Experts of a small language model.
Size: 13 layers, width 128, vocabulary 2048, 6.57M parameters.
Experts: 32 experts in each of 6 layers, 64 SwiGLU neurons an expert, 1 pick a token, a sigmoid router, a shared expert of 64 neurons.
Below are experts of layer 7 (counted from 0) of a mixture-of-experts language model. Rows are named router (the router's row for the expert), gate (a neuron's input weights, with its number), up (a neuron's input weights, with its number) and show model dimensions 0-127. Each number is 128 + 24 x the weight over its row's rms, rounded and kept within 0 to 255. Numbers have three digits each.
After each expert's rows: "gets" lists some tokens that make up at least twice as much of what it gets as of all text. This comes from a sample of Wikipedia text that the model never trained on. Tokens count by the router's weight.

# expert 20
router:139136127139120125137143121136178135132138163131096085145105144067168126125062111151172136132143105107141141150158109176130136162147115140134114155167183155138086149172121119125092119121120135145145148139135122109104170135169116116132064153102123126114113115119122135123119167124133122106112086096162102106139160083153122095152117113137113136151144085143150131134101121104149126110090
gate10:136128132145136165116088086161141158158106149130127156141077105085108129072098129127105089121182133162094140108130141128138155124148151133130111105150112134131110169122105089097131106137122096125127161135152097118157160123154165148155102150121110105082127104159138122132098141100147113118100162160138136143143111172148119077114131128154131059175145120105115125122104102129133137140107
up10:138120133157137147140130120121105084101141096126124137109147162143114147084122103118145157097125129100107122132132096105125159121137153141119153150142127075152131097115124146094122140116112114122136083150155102170151104109130126176143107110128191143106144135124199119131156132104142144067148143113126166116114100132132121105151126111147078178124108131045145122123148083130148133120131
gets: "s", "en", "es", "ill", "ll", "unt"

# expert 12
router:139135152146163154126080167107122107125142138117107138117109159092129114154139142146120165097133114134148112132117142167107132114135144125081108137151089154168108126115095136112146152116140159159126146148091116166124149140124126087131092141116136110202149110118176160121138161119119093141142124094117103143141087165157124087091121134177142121119138075125143086142145143110114156173101
gate9:153087144117086108122129135130156146183177153154103136163140122117102100166115143128118132094080146128125099171103144124132117112154085149116149152109143111163143123146126109157147117152149148134095108115122121146143161107157118085197122117103073140145135128098122118124092142098135098106171153081125144171149142142121103136151130137140143118108119102132173153124138082115123124129170
up9:157137170074100107121127137109146151146071133133056091143142121132127117135104108135112093120141139107122109124163084139143113115118187126114124108140144117144073140095104100113152121112180158126129154146149115177112146138143103163137112163105159109129147141159082115131141136105139159146131138145107160190137154128143133155122141153088150130179126121130159091141145126129130120120127
gets: ".", "–", " 19", "20", "00", "–1"

# expert 29
router:109166115077124133130107118164129151115154134139115143088062147113178131080108128127148167129146131124143130164134140161116169130155146127136103148111151161129111152116111121141100135131181122144134102159133088164101158159140098082090120174116114129140132098131159152127153120129128101113111166102147132168132120114140118124105141128128086088106145106092142125148100132128083173162105
gate5:137067162152156078151127149138127086128124080106126126116120154164141115163144120119153160132106125133081113124126089136115110127157161079142100129113119123116122226112115146115147124160122134120109151118154125115069161142139129134098114130130142112154135141124107098128127069173177138136121101124142131131144148116123127107143114121126101116145119139130108179095148098143162158121132
up5:122188155160107128109129105143078162149128143106124137096114063058156131175106140132112104153148123168138149128110125089128106138139116119117131126114113160136110113128112132126119127160121119137101126145137132121065095125135096139168139105080107150097105117123063133134127098128103123112121132154143143122159131147132176146099172136103114153164166100126135117126125161089137124144102
gets: "\n", "==", "===", "===="

# expert 13
router:087181130134136118088088135142149114122144123109124078138131136111128146107099167153158150093136123114133143133128177170051150124180117133113078154093106145134135158162104133138126148171135169167134172134126135114112151138166135116132117141146116123168103098155110147125082124135128096146119132147091109169139116116096098134100142127119094137148122085123135109143094143141130139127105
gate2:144109111118172101126120129133166127148137151163158119150157159160145170098131168151197117103096178123129126118132113123145133107119145128119136112105112099151080165161156127197121134177160159135136102134169115135124134123170137144155156153129120105105125125131139137131110147146132102131103149111162101148118171166147083123137109151108104116102152084121133132181123115114158128120123
up2:095164130113153127145127130120132174122143146190123114118127147126087147118137140119169140139153123082160132138117126141119137085126109126157131147139139091116136155122152134127156079141100127136170112139134129135114190117162161136084106140123091131126145113105098114082118129084144148140117103085144112104128148093098109145102136145135143195074156145118182123140117141177146141129101
gets: "and", "z", "mb", "ig", "th", "und"

# expert 31
router:141123115137148166111111110149178129085171129094111109127115178128135116073121166115136132099110134103124152150127132152139151121159111098092152127145120135108123120106116112087129142146132170147159091126127139143117103156136149071141112184079118110146183110130130144139094118174180103116142139111121139100118134152124132141124109100130106125150140085112152113162063115164126124123149
gate1:147096110143150080078091134127130076142124102138147109083115131106174120106132147118129123109095146126103098146120155118083137121162129177106144132134180113116118127116107125113145141136120085121160090097123169104069154131140152093137145106151111116130129121096131114140114120077123136139142176106128115091133101089116127158078130141156130115116105104089113139155137082142090134132130
up1:119160113083076134132151146105124104128110099092120094109133106126113154120135126120147193094110148170130134143125062111108114111119119136118136131088088128100153140111131148101144113132101131129162162095087135102118129089111136119108167146157149108143126139150130072133104130101125073124142110115134170133128123137135102144145127167110130119062126129093148099126174140121135135184135
gets: "ra", "la", "o", "ro", "il", "el"

# expert 17
router:141162154131111107119085116131123157117165132131080092099138146126149150148116126133138164138156126115106147134086168142133134148140163160075115154134162152156078137121071095091107148135110169125173069130129139129087140156124111107125113148133124134164128114106105127113101181118133129126100119101123142149120115112118153133152121128138105068102134133120165134121082106110131132111181
gate1:126160113090120102103137131133108123073169153120093132131095155134113140152149167139148149136095138137157149104114096105110145088159162141104112138130133115110118123119139144122156109138092129130159134138118117121176085181126132136114105103169149118125114071148112107101139112155160134128124084064121157112143121158109160153097130098113141159129157137112119082099108122091130180096110
up1:147112116110108167096156157161137119162091101125122140085089154128100129144175089119142127122115116146122152132092125098173111140143149092099137127138106097121144140138112117150137114115146158140120146107139136146123134112129113146187114098140099104103157129159154093136093076142097097111116123092127113144117109152134122133113145094108143174133055111076146153121138113092130146178129
gets: "s", "e", "ne", "ro", "ra", "t"

# expert 2
router:114153104140138146137117137112141114113113129150147098120068144132163085127118135160135171122153140150141136133151175153159167179151141136140102134146094120121110164112121111133117122165141113137148148135108145130164171130173112132125094126090117093109163134125131189122105114131130113095151135081088111132150117108132130126150103173122114122103188069119143146167084137126161116117152
gate0:143090135120146168138121138115107163106119178139164127131137141121147106151112132170125144120114075130111149120131158151130129141118155179127098113164135135131113164139135137085156114131210139116189127137116122154116158077131153143138183095155148123152173100099104146109118154136111139113112154091166096123148114093111126131147155088141109129161114116105115135098150144126142118098131
up0:145106157137170133114107126146088095131096141151136127121144099107125137177094103165125126100120114186140182124116136127127134140105084106134098135139148173143145152165138088127134166154143129120112158134122125146159083094146127152099122135131157118122133102150131128083125154157135147113168104129113176155137116125089105157120185132154124147142071092149146127097152125076133122139136
gets: "u", "i", "a", "di", "ni", "ti"

# expert 30
router:151124130123142102142089179125142150147169148128137127114115126138165103166110144131135140117144142139120130114134105146133135105139125168124095124084111154129131128137113115090085144159097116166153151104125150139123162140140132071097069168107165098169168161095128104096101107183111098137142106130109134128129151092158120081150108136145126098116117115144118120161093169107096156153111
gate7:111143157110125140078110150105169170131141138157164088139121133149118157107121136132134123119107095121149117118145149112144106097118120146138100143105140144108080100172138127109153126139089119163115163110117130145160132136130144158184144175130139142172142125108155152112144109136153140167103112087122069137130142093128152137136091091131134058138085083116119143106150148117133094146109
up7:107160146087112122104115142172118092113134135126098141127150107114139146174093150152114170103136139146121127141138105143137116125111134118128120137136108132134124162151160113111089124092091110099125140077187134137127138139119102142106121120134121145089082079158121139141125138116097092118170141072101111122162116118142083129145099140111151132202161128136170141146086161115163131142150
gets: "k", "ce", "ru", " K", "tra", "ate"

# expert 28
router:104097107080145110095130140151141157116144120104136101151119185116175161118103131153143191126176134102137105133142134116129139171154144159143106156169111121129136129150136118124087102150133124162145110122127115131136144149147134085125098177129131120105167107124139159137102122108134143157183109141129096119078094129140080126159091172132097146141136087128133133162119133104103162129117
gate9:115136142114132128133121139165149142090109160126089117160126075144154113112110155100127127110140131118124099152110116104078133164146124119128106134122057126213136168132078162105121127144124125133133115138151112110174179148145170097163107103108139127131128089131106138104160106120134149144104135150193154131131099115145134132095157155126107113139153136128138096109133160121092121127117
up9:155118121122130125074140125147115144119102133081097113138139169106119116118150106167071143104138108121136109131130067125165066143124150162115122128165150162138131143136142096169145142104131163125160077143119146111131118116125148188170124108141129102126118127094110121140121147066128143126139153110140161130139138093133117146086116086094143110111115097107155138134135129166093110160123
gets: "s", "z", "ia", "y", "e", "o"

# expert 6
router:108161119137163124120098122153180146127152144093078112116084161116137154115110127192140149158138095146123147124116111169118142114168146108125123115158130150127096142125138085126107152161171147181164113155126129118085147159111090123096132162121085129183173130138155125134115133148123116099143107113130118127119138133148134125133127151131136114114114109103120102145079144108091178168140
gate1:096128153158139101148130128104114136136097173140178158115162089154156127057137135115134137179141110143106141099143113144144133088128120134147126122095119091144109140111118109135101113131128108119103122131165138113134130129161087161127089111116117144103111101092121121125170131076173151170134174106125103086147147146141167141122120129114161145091151137120167148122109105150142070131137
up1:132093119137110066129127098105123106156119132118097091118136098116105145129127142105131117098108156173133101093135135126122126157152115138112099111147148136164159095194110149112106067136101129152178106121108177128156125157155100095140160127127126129131123114123157099108169094116145088100107106144152107115111140084126081140144129090094103095134153162104135160121131139107127146137144
gets: " |", "|", ";", "•", "←"

# expert 27
router:112116167103138094160122129115138127126145192088110135136143142100143154074133140130143106158156134164148152143149148149120147168182138129097113081133117122115136169124125139126112129150146106157148151131109111110153136157150097100161115141106098137124169130122147192094139114100147136114148132077152142084154116152149108144100154140159091097133177105095156136164112131128117133147124
gate2:072136140122146096114116117088113109125130135133145141131130097119118196109115074116111157111137126184085151126105134130086134165165140090123139140120131116091099128116147114088134099088147164164122115120127143136125115098162106148158150160089110128162161136119108135091099071129106129090141121134134147118125167163128111130125109096144170132111111124096113134178099130104148122155126
up2:124161123086125127159132125144128120119126118124118088166072123081126120120107123094118149130142179138131094118150105078122158128144123089120140107141108139123156118145119105121127129133101110159126145152138139131118128164097128131137122111117192152132164111096159158136149123129139125151139143116093150146142150134102126134140139105081142208127068129078190128142096143104177109134133
gets: "S", "us", " S", "as", "duc", "le"

# expert 8
router:150131102104173124126106120112145114128178117156107118122109175116111165135115172158128129122175145152148115164146136157131164180139116124129097155129135175113126129145126082144112121157181110134159114125079140129133132102118116076115129143068152091127136122159117173128158136150133115105118122121171101110137147158130121155120113119163101107154170087091126151135123151121095142125158
gate2:093117152167140143114163144122137118133171135140109095111166136093086135103118137108099155155134087116128219136132101142104094111189146151136164156143173157144083105135137130154081136171143071102154105110125140118157123096128118136115136145100149125150132129147165115144129108146147147120136111127164139114128095142136107114108169087135125117152132140123151133118145133143101154118132
up2:139114148144114110149160136112124161152143109130097134146127145117127113125143123135143154124161122107107158166132128150128117113139058121119113153117120122130103168109174121093174205104181138149114220138091131121160113152088113124128123110119111122127100114122127096112080119110158119114107120106110127139102084110139130125142132131102086096151141150117140124124132116185163114115144
gets: ":", "al", " as", "ical", "ial", " a"

# expert 3
router:107135133096159151143090138130148126126165130083090136109079138082130134127138119178182131131131079159112119131106153140090108114156153140165111122120111164120117132162106130118148150133152139160124109161144150112107130143122141132118077156104099098144163125132124164122106153128127124128136172128165135162098113127157153087078099158179095091099125106112124134153111147143132119165156
gate6:133128139133127122103091128108117126117163152124133106084112182158116150166145125114102163149123112154096138119115131122128173137113122115102095098122152175081145134113091131156173141176138108143139119138153117092097136118093118110166124173119166155150069114127130060129133134121089127113114112112116099198119105103115129156129125135109104134085151136120106109136165120109114146130115
up6:149156129121140113118197135134134131160128118103157122110143106138141096140124116169124098164154147114107118096138136114107131143123105155112131156090116128119106123124114100111149129122158119123142175139149161168095161134075081127162189137125192156119149129132092166180113128077130170144109116153133129143124150140144102123115140157140102133126137153167109114120142195102132131137127
gets: ",", " and", "),", " or", " but", ";"

# expert 19
router:101133141114142108176114152117114150134162160103156151123119121128111155134106160175143133099144150125155114138136152140140127152168182144112111138103148142125104133155139129140122129183150105151190155186110114157142185143135099138107121129109121138182172139149127160120128118128106159125137110142119088141162133086132133120136112148157115063142135093118173102107097124128129103156133
gate1:100141126185190116111140114129151153123152148134105119113122143122148133133118142143140120124131122168167108082117112132110189125127119116114098121122164131128135124149129058157117117177133114126137173123127135144158103148168140131102132106139131115110155150118106133186105163121116112108076149121101121150070119133123181117079109110079165156144156118149133118125094122107136123133100
up1:117107170129117145095112161126157132152092143133136152122155085120178131157081142154165170102075118148174126135132154091128142122105136147141125118124127122139143060149141132133135149098134133135103135154118142157140108130144127058159131126118163070108157086116139099128122097133144134141159140169128131147133139167083096137152138093121144138107130113139105096124137126089095139116154
gets: "op", "at", "ure", "ist", "ip", "ph"

# expert 26
router:180102140119157139075126117130138142116127157107120120092058128087138131095101136119178138093148116109118120145129135177124147147153154126126100121150101126102118155159090092136098139173140106125187143156147141106133154124154133114119104151133111137134164103119134138109177172121094090148152119142130138145114098113120114121124143129105129133125140055119127094150139170164129130148157
gate1:144079109141124113069137181184133086149103123119162116088100150152127176181132111092159132136117109126130137134118107109126116164168177136109150114144115156120115160156111124161117125128113112121136126110122163126142139114139151168104123134126127146152152113130122149122122150111147101108127162143197138177136116131153151151178143133105123087120101084145136116117146162128118112141168
up1:089130138109123054160152144141110107139075113154112092128138132157154099108087106126130139163104120145167077122153173104096137139168140112151124150093112143125109109112114104136104170100126114155140095104123137147110111113156155133060153123108125121129150131128107117149109101096121112093109105123151100187157135126150134128138101154098127136117130147140165162146101087114134111123134
gets: "li", "ri", "vi", "ci", "y", "gi"